{
  "n_layer": 12,
  "d_model": 192,
  "n_experts": 80,
  "experts_per_token": 2,
  "d_expert": 64,
  "d_shared_expert": 128,
  "activation": "swiglu",
  "moe_layers": [4, 5, 6, 7, 8, 9, 10, 11],
  "router_score": "softmax",
  "normalize_top_k": false,
  "routed_scale": 1.0,
  "balance_loss": 0.00345,
  "balance_bias": false,
  "init_std_router": 0.0155,
  "lr_router": 0.000672,
  "vocab_size": 16384,
  "norm": "rmsnorm",
  "norm_eps": 1e-06,
  "tie_embeddings": "early",
  "optimizer": "adamw",
  "lr": 0.00219,
  "beta1": 0.95,
  "beta2": 0.95,
  "batch_tokens": [32768, 65536, 98304],
  "seq_len": 1024,
  "train_tokens": 317000000,
  "steps": 5206,
  "dataset": "wikipedia_en"
}
Below are experts of layer 8 (counted from 0) of a mixture-of-experts language model. Rows are named router (the router's row for the expert), down (a neuron's output weights, with its number) and show model dimensions 0-191. Each number is 200 + 40 x the weight over its row's rms, rounded and kept within 0 to 999.
After each expert's rows: a language model's description of what the expert responds to. This comes from a sample of Wikipedia text that the model never trained on.

# expert 21
router,206,236,224,209,315,250,173,225,168,135,105,193,213,234,234,183,205,138,230,158,225,205,193,196,160,139,259,147,237,199,114,146,243,209,241,176,226,186,236,197,247,143,252,218,289,142,220,174,171,187,169,165,194,162,154,270,217,138,223,212,286,206,200,160,185,149,194,168,204,186,277,192,175,209,190,281,221,204,185,261,213,232,210,236,232,191,203,134,219,141,253,184,203,176,264,221,256,253,212,231,211,183,238,146,164,249,195,273,251,142,210,201,227,153,208,169,162,246,256,186,228,193,228,197,148,159,178,178,225,220,205,157,261,211,177,286,219,285,183,238,141,246,216,184,165,228,219,172,165,249,224,145,255,224,208,174,209,256,135,213,264,194,157,210,169,186,216,176,181,191,116,286,193,231,226,261,202,189,129,198,189,210,106,155,194,203,211,194,152,165,197,203
down0,196,294,208,184,117,176,225,190,126,213,245,267,261,101,157,236,223,172,175,232,187,250,222,202,239,207,191,199,250,223,196,223,216,144,259,217,160,152,197,189,156,223,214,207,136,104,225,263,295,198,234,180,258,225,212,197,241,215,206,185,139,252,211,257,215,238,236,116,178,226,127,222,231,141,227,181,243,207,166,228,262,183,197,219,202,178,167,278,228,194,262,269,247,192,224,154,197,209,179,198,231,233,287,198,221,168,296,185,201,251,214,172,193,206,192,251,184,206,205,171,106,215,195,215,205,216,232,246,199,208,201,171,178,257,190,263,225,161,180,265,178,149,197,174,162,258,191,205,203,205,189,260,209,266,182,192,263,257,252,245,188,253,172,179,182,144,236,208,259,260,207,188,202,248,208,214,178,125,224,190,212,171,270,163,220,195,260,187,98,241,196,144
Description: Prepositions after a noun or verb introducing a place, time or work, mainly in, plus during, between, across, through, from.

# expert 63
router,149,172,247,211,217,173,261,165,155,199,247,159,237,171,186,283,225,216,232,135,194,207,144,168,208,198,219,247,130,239,201,204,101,279,187,247,273,162,167,136,206,204,171,234,251,256,185,157,276,195,237,254,194,188,265,171,163,222,217,213,157,216,248,156,253,204,184,260,189,152,264,235,289,152,187,219,238,220,243,205,222,141,142,246,197,139,238,175,187,108,171,239,151,206,145,163,131,190,185,208,229,250,143,178,216,170,199,141,202,236,135,162,166,259,219,174,189,202,140,196,207,186,226,191,290,154,190,174,238,185,190,177,171,168,140,166,197,173,213,197,273,236,172,190,215,169,167,275,214,147,127,187,212,175,277,156,187,148,255,227,171,215,201,226,154,196,169,205,231,231,192,246,161,132,198,198,240,150,197,286,166,208,237,221,208,204,161,257,175,211,191,128
down0,179,265,194,157,208,203,189,203,228,193,190,200,172,144,240,165,147,208,144,275,112,225,247,205,234,187,201,208,185,226,178,189,162,117,261,249,222,238,213,222,196,159,210,206,148,177,146,190,232,236,168,233,224,176,108,166,183,226,199,157,219,159,143,226,194,138,169,217,153,161,174,235,179,232,249,185,185,241,170,146,173,237,221,220,229,292,136,196,204,204,196,125,215,173,223,191,297,267,233,196,153,166,220,213,207,151,151,172,177,210,159,157,181,225,189,206,180,83,209,247,212,216,211,204,267,202,235,110,123,213,194,218,254,260,118,146,222,245,155,212,183,219,216,148,157,192,207,192,224,191,283,190,147,125,126,146,172,229,209,254,283,250,215,202,252,197,237,243,201,255,192,128,151,188,162,189,197,131,186,134,202,201,230,190,216,179,161,201,185,290,187,253
Description: Last pieces of words carrying suffixes or endings, such as -ic, -al, -ert, -age, -man, -ico, often just before a comma or and.

# expert 45
router,246,226,193,276,285,218,174,213,156,187,196,167,197,239,225,177,185,174,263,229,205,176,273,185,247,155,169,255,220,213,185,169,172,208,215,156,249,218,237,237,228,240,212,173,255,172,212,196,249,186,132,184,126,246,173,143,260,160,235,200,173,226,182,240,131,231,198,195,139,217,217,200,198,160,202,204,179,185,256,229,173,154,264,269,230,177,224,190,139,186,224,188,235,234,207,175,154,148,180,216,146,136,139,138,244,136,124,177,192,173,139,253,229,224,149,275,184,227,267,239,232,205,210,255,168,203,216,189,185,152,215,119,143,181,242,153,188,149,218,224,220,164,122,154,213,196,189,140,237,255,205,142,232,288,147,183,170,204,172,167,164,185,231,288,188,218,170,206,198,161,147,255,272,262,228,209,221,162,181,292,229,160,210,245,265,251,148,236,158,227,173,142
down0,192,227,293,210,156,251,188,263,148,245,225,145,146,193,215,246,196,122,264,192,175,177,185,201,157,223,183,163,219,216,209,163,180,186,205,212,182,185,156,201,204,224,142,214,280,240,211,244,247,177,183,204,242,222,252,153,142,164,138,178,176,220,195,124,198,200,234,219,222,230,229,205,195,192,130,200,285,206,224,226,228,222,224,174,161,197,156,152,249,199,178,186,220,251,227,243,203,314,205,106,230,286,247,342,255,222,154,181,224,140,227,210,189,224,187,126,86,114,143,141,256,197,225,200,253,213,205,167,199,258,185,184,236,199,98,202,235,183,168,191,194,245,230,222,201,189,259,188,234,257,158,211,177,196,258,169,167,172,174,153,207,208,151,239,183,201,247,178,166,157,197,205,212,193,213,212,107,179,211,207,274,192,210,242,211,243,204,136,214,191,197,213
Description: The word the, mostly after prepositions like of, in, to, from, plus other determiners such as entire, its, their.

# expert 24
router,272,251,264,230,214,180,207,209,208,115,228,203,191,271,169,178,223,248,195,206,148,203,148,289,167,146,220,194,242,244,230,198,231,128,153,222,239,266,252,202,194,183,223,217,141,238,130,183,187,245,143,124,237,249,175,230,245,195,185,148,146,161,196,208,169,152,166,181,197,228,213,189,192,257,228,190,128,179,157,157,233,194,170,253,155,187,110,182,245,270,168,257,141,227,269,208,250,160,213,111,228,188,145,182,206,154,223,191,227,183,220,179,237,201,145,207,223,125,209,148,195,203,183,233,140,117,210,214,224,168,245,123,243,187,248,189,164,193,189,234,171,225,253,258,210,157,205,182,235,225,116,199,197,158,167,213,239,275,165,170,225,180,228,186,224,180,261,118,133,189,227,161,143,190,176,169,167,221,241,235,225,137,174,200,134,153,229,253,243,170,207,246
down4,249,142,148,209,302,166,281,156,318,169,222,127,186,161,297,208,208,222,214,267,141,197,135,175,145,195,213,225,189,208,247,187,202,232,137,149,206,250,198,189,215,226,177,163,158,220,177,258,234,208,196,189,194,239,217,263,184,238,218,203,239,172,217,178,189,250,144,160,231,193,249,173,280,214,181,214,201,201,183,262,201,229,179,220,165,224,196,215,229,164,217,221,178,273,189,198,162,228,207,159,180,251,102,104,263,179,201,209,202,193,177,245,239,273,163,278,238,106,187,199,261,205,184,221,159,200,188,158,243,151,136,242,197,147,171,246,152,172,168,221,223,166,285,207,187,195,231,218,188,231,157,229,219,251,206,245,190,177,189,197,189,262,197,168,250,259,206,222,201,144,239,188,251,157,128,162,177,214,232,112,207,181,211,246,248,196,228,286,221,168,200,147
Description: Line-initial dashes, numbers and table pipes that open list items, tracklists, filmographies and table cells, such as "- Giuseppe", "2. Blue".

# expert 26
router,269,217,168,204,181,156,158,205,189,212,183,218,178,274,270,204,129,232,238,179,278,220,268,192,192,187,218,138,196,228,184,241,186,262,149,203,274,248,220,171,171,153,214,276,223,200,234,166,128,245,243,173,233,211,222,231,226,162,157,226,168,168,159,206,144,177,234,194,228,215,169,182,191,284,150,209,224,223,166,138,155,190,229,151,225,273,231,238,194,165,290,197,221,202,213,182,249,211,173,266,187,252,150,182,189,182,124,158,208,189,279,189,199,188,193,173,200,154,249,163,184,209,156,223,149,283,150,190,184,196,253,273,114,200,171,138,179,215,170,277,226,259,195,189,265,242,268,178,104,180,258,182,235,213,127,249,132,228,175,164,193,101,178,240,190,225,184,148,161,208,191,147,129,171,231,192,204,150,193,200,228,221,189,209,181,178,152,236,226,245,245,171
down0,195,179,167,140,166,119,247,220,208,244,216,180,183,203,221,176,183,283,134,155,321,187,164,199,225,177,225,188,211,242,137,245,254,183,150,233,212,217,192,169,227,193,242,155,224,189,247,196,156,228,250,119,264,182,229,198,217,192,126,163,135,157,143,184,149,171,200,249,213,195,209,202,236,240,252,211,250,225,239,173,205,135,243,258,159,195,260,172,204,230,223,224,203,291,152,226,212,185,234,188,218,236,91,186,201,188,190,160,248,216,229,209,264,170,191,237,185,195,260,132,219,179,177,170,183,189,144,240,151,206,310,270,272,207,240,148,207,218,189,204,270,231,227,267,214,107,209,222,148,136,201,231,215,229,238,216,151,149,212,218,228,182,158,186,176,207,202,155,155,303,264,235,132,212,202,177,253,217,190,183,188,175,213,241,202,217,185,171,276,190,179,160
Description: Words introducing place names: of in City of, in, near, Fort, Mount, Saint, North, South, New, and table separators.

# expert 29
router,168,181,163,179,278,182,205,134,235,115,217,189,257,187,175,173,183,198,195,201,174,106,192,207,155,177,239,153,265,215,272,226,237,146,182,216,239,176,184,178,248,160,226,219,127,145,233,150,146,199,233,209,172,171,178,240,175,80,159,186,161,170,222,225,259,111,218,246,229,246,224,152,250,250,191,226,157,120,203,163,184,214,218,196,202,187,177,210,212,201,175,174,218,115,254,295,244,173,213,216,224,196,240,196,178,124,203,220,154,179,171,215,249,152,206,192,183,265,175,172,254,212,195,123,153,136,214,205,160,142,160,249,171,154,238,192,183,194,262,211,135,199,156,112,141,236,158,190,216,145,281,172,170,230,170,164,260,250,241,198,149,221,222,246,202,174,196,224,174,218,205,215,187,265,247,184,181,276,136,256,187,231,195,233,169,146,192,231,227,250,206,238
down0,277,180,274,203,163,200,147,174,221,230,240,273,258,88,238,167,178,234,209,269,219,231,183,228,215,204,200,174,232,147,208,211,231,239,263,226,225,151,203,150,249,218,246,240,159,140,287,227,134,240,252,216,181,142,210,186,246,196,173,222,209,144,212,179,199,217,243,250,233,203,199,200,141,247,148,161,175,242,232,145,159,197,148,238,259,273,192,208,215,154,201,123,214,159,210,204,261,293,193,269,144,166,255,196,195,220,233,176,177,134,204,210,252,177,245,165,218,162,208,167,263,188,163,243,189,241,140,237,81,172,196,207,179,220,176,225,206,220,291,193,196,198,179,202,254,210,127,142,198,171,277,181,208,267,197,202,203,220,246,175,166,197,173,186,159,209,223,118,152,201,203,229,158,231,203,169,242,139,212,129,152,210,214,153,197,265,185,179,218,231,211,247
Description: Pipe separators between cells of numeric tables, mostly election results after a vote percentage, also sports stats and climate tables.

# expert 34
router,156,176,200,267,137,245,145,227,224,174,239,188,173,168,233,178,152,227,185,250,168,235,255,227,171,177,131,228,160,200,151,171,187,175,140,178,254,148,187,179,277,247,132,205,178,235,184,263,275,212,204,209,166,260,250,155,144,226,209,142,236,264,269,173,255,247,207,222,223,222,191,183,124,120,183,178,285,146,241,169,195,194,187,158,170,205,161,164,189,155,199,255,193,136,223,235,187,245,137,235,196,241,132,170,173,188,184,260,255,247,223,224,134,208,201,173,105,300,128,215,242,231,230,199,212,213,276,205,223,191,286,172,204,250,170,146,206,203,235,230,211,192,240,219,235,223,162,279,250,217,227,167,217,206,240,229,273,210,214,278,192,205,204,205,186,179,174,209,201,153,153,273,187,211,217,197,227,234,266,254,229,229,240,209,135,242,219,180,213,219,175,154
down7,168,205,164,183,184,232,156,208,204,175,177,159,181,182,129,170,265,227,168,164,200,153,209,163,277,239,97,280,232,217,141,123,189,174,226,175,200,144,204,161,169,248,236,243,220,191,180,165,222,260,242,247,215,160,168,174,270,207,170,180,266,178,192,216,221,136,177,236,208,137,251,202,241,163,218,234,213,232,234,223,198,218,221,185,216,137,225,179,190,212,225,160,199,216,290,141,162,147,206,214,219,189,162,175,189,206,198,167,176,252,182,258,241,207,120,198,194,242,168,185,204,244,224,247,159,187,259,249,227,154,240,124,149,216,136,238,122,265,217,122,185,160,162,168,274,215,280,213,177,134,231,280,188,156,230,182,269,158,248,197,238,184,138,175,181,200,280,188,252,281,241,249,190,234,235,180,230,144,129,237,251,246,207,177,198,208,230,203,192,200,221,267
Description: Common adjectives after articles or possessives, and suffix pieces that complete adjectives, such as new, same, major, favor-able, cruc-ial, prolong-ed.

# expert 33
router,218,157,242,163,257,168,182,192,130,224,197,159,148,182,222,126,141,191,156,275,225,278,259,174,171,186,195,250,188,158,136,228,237,154,170,237,228,158,215,222,221,229,165,224,274,181,206,289,198,205,176,235,204,223,191,211,167,274,243,110,159,272,219,182,229,172,246,193,212,173,212,215,159,199,184,226,233,175,238,166,136,236,214,134,102,229,146,132,243,145,238,192,262,213,222,199,227,249,229,252,175,216,204,176,250,239,218,222,208,189,274,235,213,193,211,192,153,300,246,190,183,220,168,165,286,199,195,252,135,176,215,201,240,226,183,197,215,274,136,193,158,194,193,230,223,240,145,260,271,256,189,205,215,216,240,272,162,145,242,268,208,205,110,195,198,211,186,226,201,192,210,178,241,220,231,237,233,142,191,279,216,207,220,177,156,166,242,234,195,233,268,137
down7,214,190,273,233,214,215,225,181,183,187,192,180,262,227,261,197,231,169,200,148,186,173,230,236,206,183,242,210,228,188,178,217,193,184,150,177,231,267,248,215,180,263,112,147,247,196,188,112,219,308,158,215,232,215,240,176,219,209,179,201,202,161,202,169,207,186,170,205,159,191,251,177,187,201,222,253,204,262,238,168,341,241,210,232,247,199,223,289,183,168,231,251,171,182,151,253,293,215,192,185,198,171,180,170,165,219,127,182,217,211,180,139,232,217,205,250,170,173,173,235,202,182,97,251,198,201,112,186,215,222,193,238,187,232,251,160,169,261,187,177,204,199,200,144,220,170,216,226,151,184,191,188,224,163,271,245,214,207,235,224,115,215,165,224,194,228,223,131,102,200,180,166,192,161,150,161,223,137,201,184,98,247,214,237,85,178,139,224,215,267,224,156
Description: Quantity and time words after a preposition or article, such as at one time, the same, each, several, few, two groups, some months.